Experts of a small language model: a shared expert of 128 neurons, 3135 steps.
Below are experts of layer 7 (counted from 0) of a mixture-of-experts language model. Rows are named router (the router's row for the expert), gate (a neuron's input weights, with its number), up (a neuron's input weights, with its number) and show model dimensions 0-159. Each number is 500 + 40 x the weight over its row's rms, rounded and kept within 0 to 999. Numbers have three digits each.
After each expert's rows: a language model's description of what the expert responds to. This comes from a sample of Wikipedia text that the model never trained on.

# expert 0
router:497482538439468507516455470502484473466463453512531435531492515580506482479467468518499438547447437478471535483559481472511375562551497513497508538405480476519568537516494456475404509563474422519451470448472495520499524467527419471472576518474474550445511465559524515527473422556511440437500515528526505486468452435497577482529536548487525460524517438496496467494435457530507465470553529452517491504508489494510585500540536539457421494465525491530550530585508528509444444512514529
gate0:494445455485499571512540577446455530514456529509531456568459397493476547491453481434462534519526416440452515488500504520513462531512494451472483540555432477389508466504571532482458579433507550478523500560443508486538557504468499513482484535486472517468490427555531514454444497522484484495561499479477463528481524546532458463603503492586515496518508608461506587507488496504464515451528540542480542504530536438509490518515473483539497497515484468592546470508484530549510486516497582
up0:541513407535546482510494483481427528500437511540474460555534433474501483549465508505496510493494546497423429498545466557516477558482520439467538555487452493472486471546530551443429589437469498480507459471510555552545518519495489561503516568478466550511527454539517539454450548542536495462561567457481458541493472488463486535509502524585524487520496585490421504548464550485428546486553584543547560497544510439540496483567478484459527481497488488593503499516435503502489495554486547
gate1:508515479462478501453506495498455483547456550460556530571477509382486467412485499529486392450500462516476470492490495509518433518472546492513511513459425482524535511485482482520451501473506545478466474473565478464443517500562460546455455564539550435471498401448519544485458482511489470447483499442466476507490503556437578502493442510512497454509504423521445435546547540488526452454498484519459508515532515498569513453512475503461351537491450466499494462550482501475412450475486517
up1:551480469471458484466509407460489449492491484517517525498544474478520540485455469519407388476455461521440458526495479530534474514561523572545545500455453462507496533496441466448451465519518430480498512514550555489476494523594449549467476517533472441408533410528507547448443538513492522491518469444479515480492450468479534504493484517468478452522442478474510474515464574508495406450510471500502552494483522519528537433570473476440466573521516450383483514537477511462436480458485525
gate2:422500514448461484448519442483487491497491480498460423438441522507576513470479498474548405480484487500551511460503496541496472429427467451489457480525490523466538549452521469451520528490526461465514478508462543548547496446489476503491486544460467497542529476475494586563535455454489403441437567537446472496444521480512451533508499463554454567572472500490463610521528490563456485506447501494470508511533488572503506530545504534496532478399493535499536454535464498509463430412568479
up2:488519505481430480494476421479463539529495449504454492394422526478581457484483491502530446445472489473506483510546482493523464527510482557462439511493446447489511560493489417451508620453417412415505475510444513518529455449523479580489433511470439543560542498518527531515519480489493420417496527515497438512517485494519463518532540496487462512484493486562512492493509517548508553460473480477461467469521476605442549547512508541558527473457535515455541509525493558511511418456475502
Accented letters, raw multibyte pieces and fragments inside foreign names and scripts, such as ř in Jiří, ë in Zoë, Arabic or Japanese bytes.

# expert 16
router:570492517462432520439497490461492482542506491534554448518445501565528488488474501523509466516473368417501485525473448453493461543585530525537453512461485460563538592490458490477451556497544463568447513498511514478454536518573470482493529606408537545449499475534532496520467482472459456447470476544528526494437466496526524486553540493432577477549481495438443457553471500529496438484527553475459509478554530501504532463514509496438486482501471506579534508533550557501443475491464502
gate1:476530523478512529500519480524501477548512461514559554500462520499529549527415450511481578507546414465489536516504520548509488523525542458419462476485527471524465528486450510524490548513538487577500459568441504598459509442546475542560491510487551453524551550517586445537509484471485489478539484502424501479360453534503454534504531440415445554502393542447451548481547507488517517469527519449449544472523476551477549568519542524506514464550527503466506508523507499505565505489521553
up1:455526481519507528524459556587493495547556471516580481466487468533424477431448518457543478536514524498464525471560460494506491497416552438453488516477490503538501526514453476560447492547415485448531487479493506506458492554554462487532506469435462532498490445491462468516452499440548438502415513492448410523534447441409516485501508438478632523530508534447474481499467472509506433486506531432465562491536483442481556500507541493469513506551448469507532534520501540542460429539517456
gate2:417573513521548552511457548499435474500512460464569442591459523477484482487526514496468475480445482470577509471464439473521476502501492443545511441492515508506499516520477510487497428522488462535487526446462463467514492418481506516525489462511519563466505476563483491638465515511477494460506489470496569534520488509481486473467463451470467554542582480446597559523549499512483523534468461467459470472497480591454499495521602497536505514435567454561501521550494524562424431498483438
up2:505499505444404523531517508592502542577510510474508459458434528465500476451484505495436471492441482518504513470465525521520520487442480472451484502552447541529470438493497523517516517528490489499481584499553517469468532467405492455468505542483492483481525518413439477536507504503446502534544633522485490482537510466468525537492451528533447441438617469507502498499498472496453586481516512462438471387557465522457510564573476500531491505445434444529456530477501500477473576467492533
gate3:540510476483442550466523458539512482492521435463476556511409483483554475453467472494454534459442455464486521571495588500513526529542554545510473439511493412508486565454472501511495550528516508529451540530523524437532511486447470518496528470490491537470467520529518418562497505483443466524508468534491514449424524556606519572548559451496503443497461472475505526513529523500447504454509528454564561537512432551482472530390524504536458516546479525498503420528523468474563450491501601
up3:546541501470571520504452463560512509452519532447462475496463516475473468502480477514462457521488487441551555498441527439522474473491587522487586486474549524539485548529497491456456504514520497467518548515465572470495545507523404569526522482500511562587456504509498386501562501465458607526520505473501522424389481508498482546486518446463492527518496491487479557515498500462455491564464505580464573463546482540445495561505489473547477456559498435538502480505546480553587487516470539
Nationality and region words and place-name endings, such as American, World War, South, Nevada, Utah, plus commas between city and state.

# expert 13
router:546437545507431539488481521484471461502495474477542461499488464527526465477520475542495449568426452451472476448435420473526433570505586447522524595464414495466505557513442501456409537535475459554471416506469470475470584483525464468428500532424527574476505497517502488516444418468452461508461534507524544469477445482544539497494482502462563500530472445475471452500514506564484504507505537429510488455560513521503526470548526508469516498463493528470567500555491523538450433503484530
gate2:496524499502419458505530529525521493487502460443598501559525566527589545520516509517539556482528511465544519472554523464495459558487499529523502491459500423471479515468565505484541450549503497492478556463518530479571569528479534433435503520519492501477500477515414475545514502555415480440490523446462428463490407602471516407439525561434540578520510458516500483500450517525482503499482459414550547447573520458511519452467519504499515524545503526515480520494523492581563514507471490
up2:440512503487505422544532545494548534502498532526522477532466557494530586479480489515518484595560561532500561444526524484444533519536526504542452463521486590499512501532498520414452479456469514530474570525506412485559539515550449483441514538510473461492456502480450469509575564433432486469462509507505450492507429466473470431409507549529508582455511465489469516522456521527540506538487497454530570483524485477510498421430538536425518482461541531506519547463457523480547432562519522
gate3:487478510499516488506488503447466506502535423530561434531540490460480504539500515478536546501533553575481496545533503529458394541505574496500552498489510532481513497505545466515480500507546555484506470510534439483471556537475493450532475488503466453467484480520643526552552463509515493481507433501492574601595481520522491454502520536445550525508429513493469556553492537547483469527506532459484532494513655476570531442511454591476526544463459510509517550480496563498544500484528547
up3:459490491492523527492518413613558559414556435513442598486510535436509452459563455476535533513506530558529502606459536436472499557508530499500514490503533533534508468487455558491529486513455464512511497465542504487451505499438524549486513524496535552511502474565497421501533393546520523469475515483446490547491472510480426478423547443499546536491487519556499517539506535528474518547507548487482443475525531500468498421473492483502466579550476585435481525514487525557440522545467493
gate4:483559515491517463505450549504468493510557520525466538468459489473437442554516470514470453495470558488561507478473497433469540455503540495522498538506503537518434457562518612423475499433472509570513476575511480505621527432496464489567548443464470502529414515472468477465508419480454502434436551526444533456525465463434486436459525462489570439556550502394486561508510502518518467490516545554491495477478530464479513463473505497474489545490508523471483490513482538520448523556459455
up4:531477489439518541552516450474569531494499485493490549448453518465519499505498526513419562517446505576472484533477539444463465512524492479531572491454509481542503471503509477538497545576492522507517480507465441476482549466493520482570482427534484457529423530476516472448517460569552541460505516506533654510557436395538527470509403454500523451540457460460466496515491543490522467494530503424477515463467495495428500494492427434446496520554492490482490460467487528498396458537538535
Table pipes, list hyphens, semicolons and colons, plus short word starts like an, An, In, e, ob at sentence or phrase openings.

# expert 34
router:516498547474506497506542498518474540487453461496540468506500480509536496512573436452485454478429503455470512425458515540494460489533596497530460543465467511546555545425498510503437452554545435525469445489472493465450484439560456538445534523483554548482496488525527499481399461559451471499535496573546530547479478558518496496515479504500567488524500471401456485550488513534484433476533530509455532451602542474460551436493484571488445480533474502501569447489537529563446439541534549
gate1:460483487422467552546457481479484527520515525436536538530491575463500505491487556450519422486478442519478438490498538507508457469543548507474428465483552491567468530441462497492441576533467518557442564440521482530493484456425489465532537507464575462491467523475481416471481501591508513527559466517504551504502513561461535559442497484479428448540543505540537521493480514478523474515528537483492525432414511452518508477488495441494394551449547544500512456531576507497472449505406512
up1:531491469481516510593471533512423572400505520561463525554485538501523567508434578473543471580406469423531457425536487543450572447561527544473484486497430506545487492563531449457475473550547527482505574497545431525530474535492470485504562564505514434478503489512532550537479511514441456468472468472526483507472562560482505487501539452535473511481476417524442572514552533516496472558488463525479517452495494466541491466483472521484494449467520496482549464456548551492543493500466535
gate2:477497510507463490498537509483416444465413438546502517466533442486547454442500398489531512447484486521499537469501513487504499532469554544481414487494411512512518501528452495529557493481455462511444542494439487463490495453429510545509545492466497471459457454562457497494451387536494550485510503519541495499509450474570604458512461400501468507538513514498480421544500472454501483455557541467519542464631469564510495526452532516431512472512559505507503482529461532466526517517462542
up2:509507637553433471504587560538430455435525459484435489431530430479473561468546399517526494490452460467595487497439521499486502479472451530492480550506453507502465484507433540511515490473535441501498515532488475491466492475474519526564510506536494456439495395493500478512452421509469450484507549601472540507479475498559526494488531391506533511523483463490502495527484496507519481545489568527561577503576494523474538489427525498479497465475508475536529514505463583510467505520485498
gate3:521519482502456505533569535488519557498531464548580507469549463461490449488488417457536531430432447540489559556539459571475443459471492516462531439477508423499541519499435581458487495521504425468463546522437619569514519441466537534468535486446480457446478526498492382499469507448476516514499536555501481507508501491506530467534523455479532541500489607452504476549538480490400534502514562463453485496542519441530521471469519499521500572482491537484526455499531504519526526461506487
up3:564503488432512504459498538508481530439554567548486451452522461476550485489491468488434500499475523472466471550575502498471442448532537562452585457510452498468494492548414510504510462527516435555435491551469520456529483447486530526504525486437477527563504471500523461523414450482426451541418528529469496528469467444491485499608443444484495530498431536494460547493461498466442523473508521404467515490502445467466502482457549570577508509486448511558503455510501586469489513534508456
Short words and word starts like in, out, so, can, will, would, inter, often the first piece of words such as weapons, soon, soft.

# expert 35
router:527512513504516478448511514479432504519472484403530501529468510491533452448492492509524476546422496494456472502548469523451416490507531510534440539437484564532513591476432451456406524509522507530507517554494500411500535498486475503489487541535479536489448492562492443493445467574455491410468534528517518520454401488474526482574536507478548534502525525442472488535470451569472492509581508484504516432519485466522550504546547547484482475535456562574597503500511569507469439448486558
gate1:541506476591466470480528507453498483496492529469484519491450395580483588445522441420495503491540508497444497551534535518492471518465488524515565563512472440466488446515509502480499515464508458459448509540519499495466473497512425510519484533499401506470492489546504511532450502451441448437425440446482537553431463454505434511528486436516619460511528492538470554496498537436409526474523516531513550528509427482547476493473494539573494477540507542584530498473478478435557476512488465
up1:499482542553454522493547479587445542449421520549466483510468503506568507481468451432465461491480502527470544497534529536509414494503487574512468610509489495523433553461512491521553591554564480545469555522550449489545491487549525413428446561468485509491535474479491549487538462581456543538443468520464499584538454548521535533540455521502534458510486474444512574472498545511520476468565532550536498461471473501498524498488525514509513519436551517529534516444513402493458486536498498
gate2:476490517529510583473594589494502520508494526471530515526404439481508515517533558451490535504560509414507497482545523593534463465533542482569466506480465517493509548527479471560504483569520516531440508448499466442458478560457481471525497444471493487414566496444538478430512519464483524444507463547544490524520485529565470490520549558491503555473466496468532432520511580523556493487505612508497492464505552549444526405494538527492492433448509498477488500453518522516528415483530557
up2:468464492550542523516516520549455510443509530438510525496434490495447476529521500469472504461581533459470456508546533558507504494567543468572421549531416514443492521455581483518499483534547520482480494536481529499487515495490526517565490550508591504538472487408501443448498494471417477453458457567548521512496521543510448558508521521424524549459528495554459506468430509515520478478594514449514527484520484489489513415458513526567469497435491583450526535466423510584499508568505538
gate3:520523446495539493483597527483445520476539484492466476534439498453528488488494451484521561518519547493442446477447558493438437518454481407587563528521558517487454471519495492452490485522493523590525551516453450521543499576443455511515538475505490506529492497551493478540485492459522446534521492419503465481518484466470396442458458480521480538549470489391443563506453543558452470478475479527535539464517492435494531548542563459495476516569474398481457502518443548497463511475513501
up3:476550441542468467463492583509512475483475547499507499482543481577430510479464482508510475516490490475502491439525516561575521474474499526490423518478508483466444561447537490493475568488436481533456563483585568508499461489493507455580487533454560556524426442475517391518472514475508566545537461469555498480573503548431489479519507513488594505510512517521534463523515511580527521462502555519489449483531497512377493496540541498533440532504574497487549542509470467496437498456485417
Auxiliary and copular verbs right after a subject (was, is, are, has, had), plus not, also, again and -ly endings.

# expert 21
router:537458528470465516436512535484409471516473444482525465512516456454503492510511447552465492538406444492476529452436543490476448556501503511541463517440494531464533570479480516494450490586504447582421462552489472461481539488508508474461593498475472525515463453533524499503437480450435465467465533510533487492472470429500528511531519536483472573587490515487474490532437479565532432477537533454475503573534587492465556505544501539497490481477528521557596484501535463522402458522458523
gate1:481545462475502513428570496540529494464531489498532530506520490528501528511525477510586462492517505467482499458516512434467531546566454466467525525512505498494429502492432523427436456499543467473555443465456537483537506461561486471458486566441502532563495505444521516530519400441451487438449541476425532494443399531457523370540494489523591553570525471483510512497530462493416506499504538486517446537526545481585478483498543487499512420481526474548494518522510503472510416471473508
up1:480559453464517538443607524531484412473548503494444596508552478518509522514514494533534496511504505489481562462516510477452559582493442485452494469517552474453372519513417517419487452514542462476500521525534509493562517460566478534492498513484512513546473523517544547537490488406482467467465530502518539523459457502537508386521502551504541536544523486498531482412531489562465437539469532511476497503529485462529496526472487516514526517548597506495529559502620480484473466502469520
gate2:563433502477495510521496507528448504478549499495502456509516498477615495438528457593457568550517514438510534497464485519446492508485489514545524473446534572529501517531528476594480479443518481471462459465417391527505537468439471432484494461503466475583500465492468470496385508467483523479494548498454450461478475481444474474537446476483525523521403493495523517507432544529484545452483437472469490532501578488519497462504496464461524394543588490450479505550536479517516493481473456
up2:570557429439548527486496549501433480474448545447432560452538464559507592574505538495424448579523455478503466448503480463455568512532504510499561501509466499488491528431488454482490437513453570548461413534542471560494474454540521461438506468496513513459527427417532538495439460510477525456467560485511523468545483549500521512544464556556495518488542446544449500489490460417441513550515518488578494475517500496489480498479534497531505468500493568514527536543426511486481467479462474
gate3:481500483430485522541513523482493502429438525506492525450483518464480478543501420510470479487458475518494507470485504502515484489475512504472411546432408565503503536476540507491521464491560557484351435505552464514525481474516513513492423513491511505473535428506504540529399503473449515539500551439468548518492546450539443471490455532435474540443489437537532503472504521429402520537589494446510457521533534527455499486457545539468529452463526499590521549431508524473441467480462480
up3:517470479492576507520474403458518560492472531517488527503572503484427453557533446517457537466491495552491500423527493496472473448520544473481531410475483533524536540480495531503506478521469500500393558532535495533466528432571448483449437485473521541491494528445501506482455485537532457543471498531490470550580550482480493497564491496495530645481546410533474512489503490441502523530560542496499502526518505512499476408473565619510523526481456453525493545537440450467499456486537492
Final pieces of abstract or common nouns, such as -ation, -ment, -ity, -in, plus words like development, age, power; includes mm (inches) in climate tables.

# expert 63
router:508481559536481571457520563479486513511482484483521457546450497516521504488494511520472538489464394415428478411528469481472455529539530480580487557489491557479571530494496464503454574502536500533476473541498494477465542479544472482466578534446481509451488492549503495552400450494449488440496534519515499526412477495509574488533579456483479525548468486487425512537466479538478492511530486467433530456505565467536542459588521543468467520468492567531525551541572540498443452425479538
gate0:478487491545556490568494498546502596514536510492499488415494546495492477502426501564474511476426417432531478437509491468474484477492551540541488431527427508430509493405428557494464551552560440488432523469524506532448442447503476459437507557507494557475540576558495463496508445538531499559544475567517536437506466518493490524466512565444492522465494442514473545503452525567496471462468482494507423525544456484480508519508503533501521544441474472530528532547580517537535460486476452
up0:497511475563603501503474488525522477469536531553486563484538524433483482541447498424522487486566517550443473486570578461452465445501527485482497515509487552468466528479444489491521612507536582563417580503539489534550514514487500502436528484486504589494485512491446473548476480529540501535514498445461497513567475524485523491458488484481528422466561475511450566487541525492471509483462523491506546453483551398450470520496455551518463466488566484524525563566498582534504520563563479
gate1:508496425515476542473520478436493571529440481414552539452480481421510532439396497499507525446473436465402535467512458506477479466493507579533520547514537504470436544492509476440514460511536507523542551562566544504540563470486457482464586515490464549513428429521506469477548497492516496552528467552478494555506532580415510519546502482491482462521520524533495428504479489545474460576400535510561504513519514481533499491469548518508508527521469583470548548505485500500551434482489477
up1:533606448469616476540482533542507494482485542557497550475527543440484469448494494474486477564470502497514454507524490476530519456429542500465495530520386549525539551430518559464497521534419513510481565474486459496405531466484496543549514505539540430440409493532481462531506469470419557441513473507464557550487556478469495472468512547475530574521547510503554541467459524529461476491494468498487529552461499508541484553517507436521458528481481508515561549502427476536514513487529418
gate2:498514521560555546448523511502514534538501524514535521582455516474449499501468465492444465513545598468440467491488536510522506402489543544558465570529503481480521509505504519516523537482531472522463553423472464559542529400500491504544537494481477528478430440544578513524549518491424408516488480515448542539515523555513455467542518533501490441496483523515538599449513550492572500454478453516626486514500459523456542528535468532465455561499495494462516556566485525502552444527472543
up2:487494450563483552529537516510475538430515541466565510472445474538508509487413573576481475544473521427508537527436525507580535491465495498512486531480513506532502479485454491576438434569555536500515563462495432482459527510493526501508577497513513512523441535553550442443517544465546418488544517516426429531484487499525488506606493534491509441462491503476469521463429547514570480523439463538490517508507503501461509506396560497477491558474492522520484564520555567441516473542515555
Numerals and quantifiers such as two, three, all, some, most, many, several, both, usually before a noun or of the.

# expert 24
router:546473514485503461463498497490479483531437460418576466500450546541467490455497447583507469538436458518493533451516523558436450529532571481498485508477467411545520524484460493516503533520486489556427427511573486447481576470577503452523596526443538528498529435518474495512455441481480440425482491495546530544491439466520493482515535504452532497588468467446482496525508438562481467444520492473488472525545567550507592509514524494473513451469455515557536531498573487563530485510481534
gate1:464434527452522552502587452528523537468489471480521505470550521540506515522542442511502512549480545500544508500455510514479483475494508445504496510504392534511536485569456480515472474569521502516474521465474505487455621509506501533514430551491510450550512553427456467444502425549466535511485436457466548651495535561527515502445469458467502504500464577496460374474516451562471517535515489496511451535550481527530556446489481579571478521527499521481489512503479515470551471459485502
up1:535462483438466531519567501566546510492524500477595448542547520531498431481494480431509459544489568487436509433466469462472518422449434497550521590498470440495501466470431506500472493483534486523569543465545406453424451480541430538517487491505536463477509493467506493439548537471500527446516541466479605545411484512491507491474568512559483543469499490486500480507467562548491518526480454545495491555531561469552510475486513538491473457452411548535489500503588487539522510495512476
gate2:503513493536520471520547492527490529577474569483488456406502500519489462470444500521463437552471602500524497469500495548477526469455448424477548509469499512545450505513476566480496504536534499566526468524501576538492499551518421453450624538482555525517532523604431506431489437502542464472545552535519552559476526512468503517523427482490535502555472566431562533511474513528536486511519548537448518507553458528438523525499585532486449537545441508508465505460531504491513484527439469
up2:528472496464517457523555449548462528432623432506447483483498531462505403426477486444458507522479529531507508519487541409461562512459514535481546529422495515577535472541550555441446514503529473490500528508527472484460561459468489562484560583428572533521523598576482468537482458515480521487499513544513568551530547542526478487499529523523508540506439468469450492552480487515481514579564452510496448508504493448461555474543521511486523511520447507523532533463504505548520512525423510
gate3:474448438504442573431501537551485506539464500430551475442448569493562476435517465542484467523450446479509542491473531487496443484431483491543452482425538496532525570465467458527476560493576480532495507534522480450522487460464496534475512528509569442472484499507564528509512494488445464396518523459509560485481539506504507464480512516565436541492511455482563521567497515499488497508537521437498523520446439494439492436527574555537439490485427488446479391523505491496452507422441519
up3:500522474510468468541470517475578566534486529429536478512511485492592489432586473525500473488425557510452478442450498467545508455494520539501522520434545489527514590531499469511525524465571503548440500541486446530553457460534431484491553521483484555563575509476566475535511489506490456441556551492510553500442463548517498460479455465414459434509478455479518466490488524466517490448499476475523503449457589510456537473448494602525486490571464495466500530514512431562480563544460514
Word-initial h/H pieces and short vowel or syllable fragments, as in harder, hometown, hybrid, guidance, and pieces of Asian names.

# expert 44
router:522500471477423553475547483515394460525483471481575403472469445532492481502497506541481489523468486435475508464520491533555457534538545555536443477439495554519540500478523534486446522493475457551484487502516522460418503523535491489520566505443426532514468429551535456513452407533425460464508498588463536462450482535535544494511531524466498494518453510451467470516468475529486473470548443493495516488584451447477532463566477529485459498536483486585576502562585505550449463526523550
gate1:460475511447458470523501505497471476504533480507514470513465477530535544498536479515509508483510513488512467496550503476538506516517512458573518545462536504547561544559540487468496504471548547470503493503516438489492510535625541493539514481447435461513534558480553449541463441489440505480459413537507585478566449506487371476482518511515590516519446478620455498558497473488481515506531468454516480439581509492468544559564526445536475436485473491601523585541469458523532544491494531
up1:519472468469462441513491537454495570581493498525534491486535484580498520561471508491521502490499545512465518544572492472516447490487453462453551566507525502480519534566541564526466486466455402451503532479512544554557535560581508538561448540482472488430512512458543455431449456500530507491524444537553511444477500453484448461496498545513526463475476478576471442461562417602528571519578498531426538520468529437491521497589498491505486486465463526526516527475545469514555489525509536
gate2:475550552489519490456467590456552463573508488443467541487421472494470482486514455479536553509477501381530466506468524417507472471514477488521511456532541525479514447479456471454488434553487535534499563559531513538531495447466513535471491452480491459545511474497529519466502444496476541513558506505467538477489503538504396444534507555489491465451475524486512536451597545483487544451502456579510474457524481508448489517497397486530425468468499589515564432477555446525440496541510569
up2:521458529465583509591494512464492453486452481582475429461495573528527580515550535565429498466503559523528520483516491524474461532510504471500503460487550528502504482525492390470469439508527482467554457527501456455470538580435523507515481523554522509500585491596500541387529483485581514439445521506473515519543528495487502493449476455505526521554461473465451549496485422484542486536528484449497476463544542500521521564523541488477503523515509525533535529531428553447409492481456548
gate3:567550533420453488539526584564481494558546540458529465478489519623565494509501421527487543451546461488507572452522462426531463522519516468449507542527465445512525444564489457485492574546572491505510492472510537507491525428530522530509534495479506528467518471444474465565535464514462498492374516495483459468423453507462559541495549486520509482502521511468467529529550486587489469563498571533431500507528476508508476554515521546511477567457537508527553457490474540503444520539505468
up3:492487481477549492519529533617482468603525486529540436596398489590547513578377481504481549443495468469493514488546513526498531473504506450526496500454455483504518478563460477498500576564532458507535463531505540494490491483491472476488549502504499568480444429476452513511490448504485505484477523517525535505467467448541480471555514460517544507497520566529515423498588478482480542513535586531447548532474483471526454516498446407498508508520534492533527502526445493524430409512492470
Assorted mid-word and word-start pieces like cent, wh, And, J, th, ordinals second and third, and Arabic-script bytes.

# expert 29
router:545557537518474489510561498470488479494439465425571446516546493565516473446479471502524424554413411466473469473470493505477443504579552462554559494452489483476587555511417454486443568559526486513497491528479508514481586538564470437454560514446513561426534524521495504545474441474440475469468479529488468505486494489584525486520509486478545522488539441510495477493473461577508483469479490480488486474539497443493568470526558561485490477471482515517579492532586548521503500471485549
gate0:515499536465505512478559486565494547432510487416534502567479454504477515559495457489496483540452508499481507572446511470494510485496497467434520491579472556495490530485517469484465526485564418450520471447531553462540484448423500502485463559438498433563484562464423499493519466419493487461412497452444453534469497561533434449477526440461543481534446450565480470533555462490481513447467460426486523462512528491484540484522516517520494411498448476500490451626467520466519493542521482
up0:480448563479516493465528533477507495499488491470406464552453451458552484492539524552516550498550490489500486475498462505415556562500565507553491572466496507510438501508494477502489477479578443510478442511488490540468493513531511521520492422585510451430485466479504509518467558509489544492504454483485555466487443550467505423453495481522406552534546513453499544532460567503553409576477435454540479478552481498557496473458619472411498469532529538481459601521494544495507497514508489
gate1:470451499560528588489501502457478431489484462505489538516436505450547462490488485542448503451547491433472484517533498515491490491459400558545517546492447526456564536521502573575561545524518437513436558507448484518527523491542562440530541522473533520478495475456479485559488417466462450522527566549516530410482521628482413462501500462477572439459489516473546520465513553564529490463532458445520502547534502502511510556491564497522435486445474460482521515475528470509529540482496492
up1:473430536484485514484516474486403524525442470475450463503483457539503468538537504572478565485554536439542475534485502565429486510544597568510476513467458534487518503514571497494450533488467421481479448474464538448521566434528564496515469466487559523546534536491574529492528515557474501443466505608583488469527483433592546552528471510482479442509456461547545499469477525494570474507538504470452464521532543513550533475420499556516500538437534495460478503462483541437518516495489527
gate2:497487534433437511530503496543533426528458484518492499497486525433509573475468476531451545518469496454459493549474463503552430519508533581548487487497566488469488413476525445513503539529533480517457507549434502516524498573449502471474503479493573471382542484557489461549493499498552547483526558397477531558539452476502528500523512487455470521420525446531481513458550539444462438429541458490527556501492481522449516521514515538478517512566585457444487434550499563497475515487433566
up2:549464559442509459511458464569478502480518548516509538457546561558449494509481491535521533509504465514471424581508466427471488508515475462515526461455483498518505463537451500499514485493507473531441563535474572483487532437434585541547478509525434544456525538525508490467511453539499535604496486529542447513561480546529549541525518432519511506475492538497463465593411493526509500486549496542425479504505518533583455492532596456556442430564548468478484518496605487488491532523481514
Closing parentheses, closing quotes, empty table cells, pipes and line breaks that end a phrase or table row ("Pale Ryder", (1906)).

# expert 10
router:518523505461503458474480547535466451568484513416511448486462441488497504473507459521430484481463439450494551446543469457508430516512560473557521542407404548510519554501473529472476512520467494531466538486523483456467590485516446500463529566449496551408475512479465559523497448503477469457503519500511487478488418440546538495518545436446493532544466427520476519549435484548465480497539496499502488498559451512522585464535503547431428534519471548507545488562512497514479398449467505
gate1:589517515424446480485495459474451513496446541559493512511481528484446502529516515553479515536506516506422469445486536520481560542438466504417514526523463528508518485437501487427535442580468390479574489523477536474546461480529551530560506578576510486527529490467489485510485531521493446439424507516561504567435513508493519489441541494505481509522618494527535538552414463588516452545540509538467456521477480523574531473453551501542472484508509463520494486530491514442491518527432482
up1:482470548555543459519518580571479493468527517538450514417513507510519465499501504547529512495443505526504548516602497473491421512482503461464565531496473459496504493490503512518458514429491523534486551472563476491567466572476580488484526471515508473515494558539539454469451492573524542459508437481461455507552530493596537572511478464511512424448441501443480466411434455429516485466513462538441505482419529446458573552580567530528496529465464480524518526480543464493490560507500484
gate2:474409518473487507515539470602449470472537495461529489514478466511487460514468481548441490527528492481420530400408576461401546491456519504490496573493487529517506492540462548481511478519466548512514506625528473410472507538531514490487513506518509462462467466498463564493510520418511454470452551453467490525487439557478494433491481456462527524538414486464488528491475528509495383441523450530527556503546482495482511510496557564466496517549470452461488541483501578492491469543456499
up2:479509511452539494538521434514428442545461454460500512540468439513486562538498451533448466519543534456534547514491483467497543557512485542493481522486439527523512538534444539528515519575520531477527515495509462445487536536533505565525552546550517494524481478508453550463488504413529473422438527544481458504531569532411476443547486447488433500493452492411424465455525541483518431514569491485464555517528570573500537489462470569427441495604501492468470527519510561531517505536455519
gate3:459502461522477473532530492546567515497505390468513535465478548468542482508526484472488472495502460476508446579440427453519415518475498474500508512514536508504513467493464454543496554493504488573456527493527542477399513479482457533562488495512604519467475467484579434485418513520524534532490489382523513514508457578516552505478481529500450570543490457538525456530427440533528505441474447483464525491434464513467531553559490473418494533531540500479517440510533536554425462531465454
up3:498415521519544499532487434577485476554474501478478502536441513557587513510551528395508485486409521525506537530495540461515460506547503487549477492505465514515469541468476526559632494492538568524504511509469524544438523599572495431465501483545459479484435480526463473461499502525560537467478520524509502526533495530525530538524451523428538504474499473536457450535508453503543477505491537450454492437455450481417542577462436464480518535486555480493496523521557487451439523481411536
Periods inside numbers, coordinates and abbreviations like c. or nom., plus word-initial N, L, Cl, fl pieces such as nerves, Lights.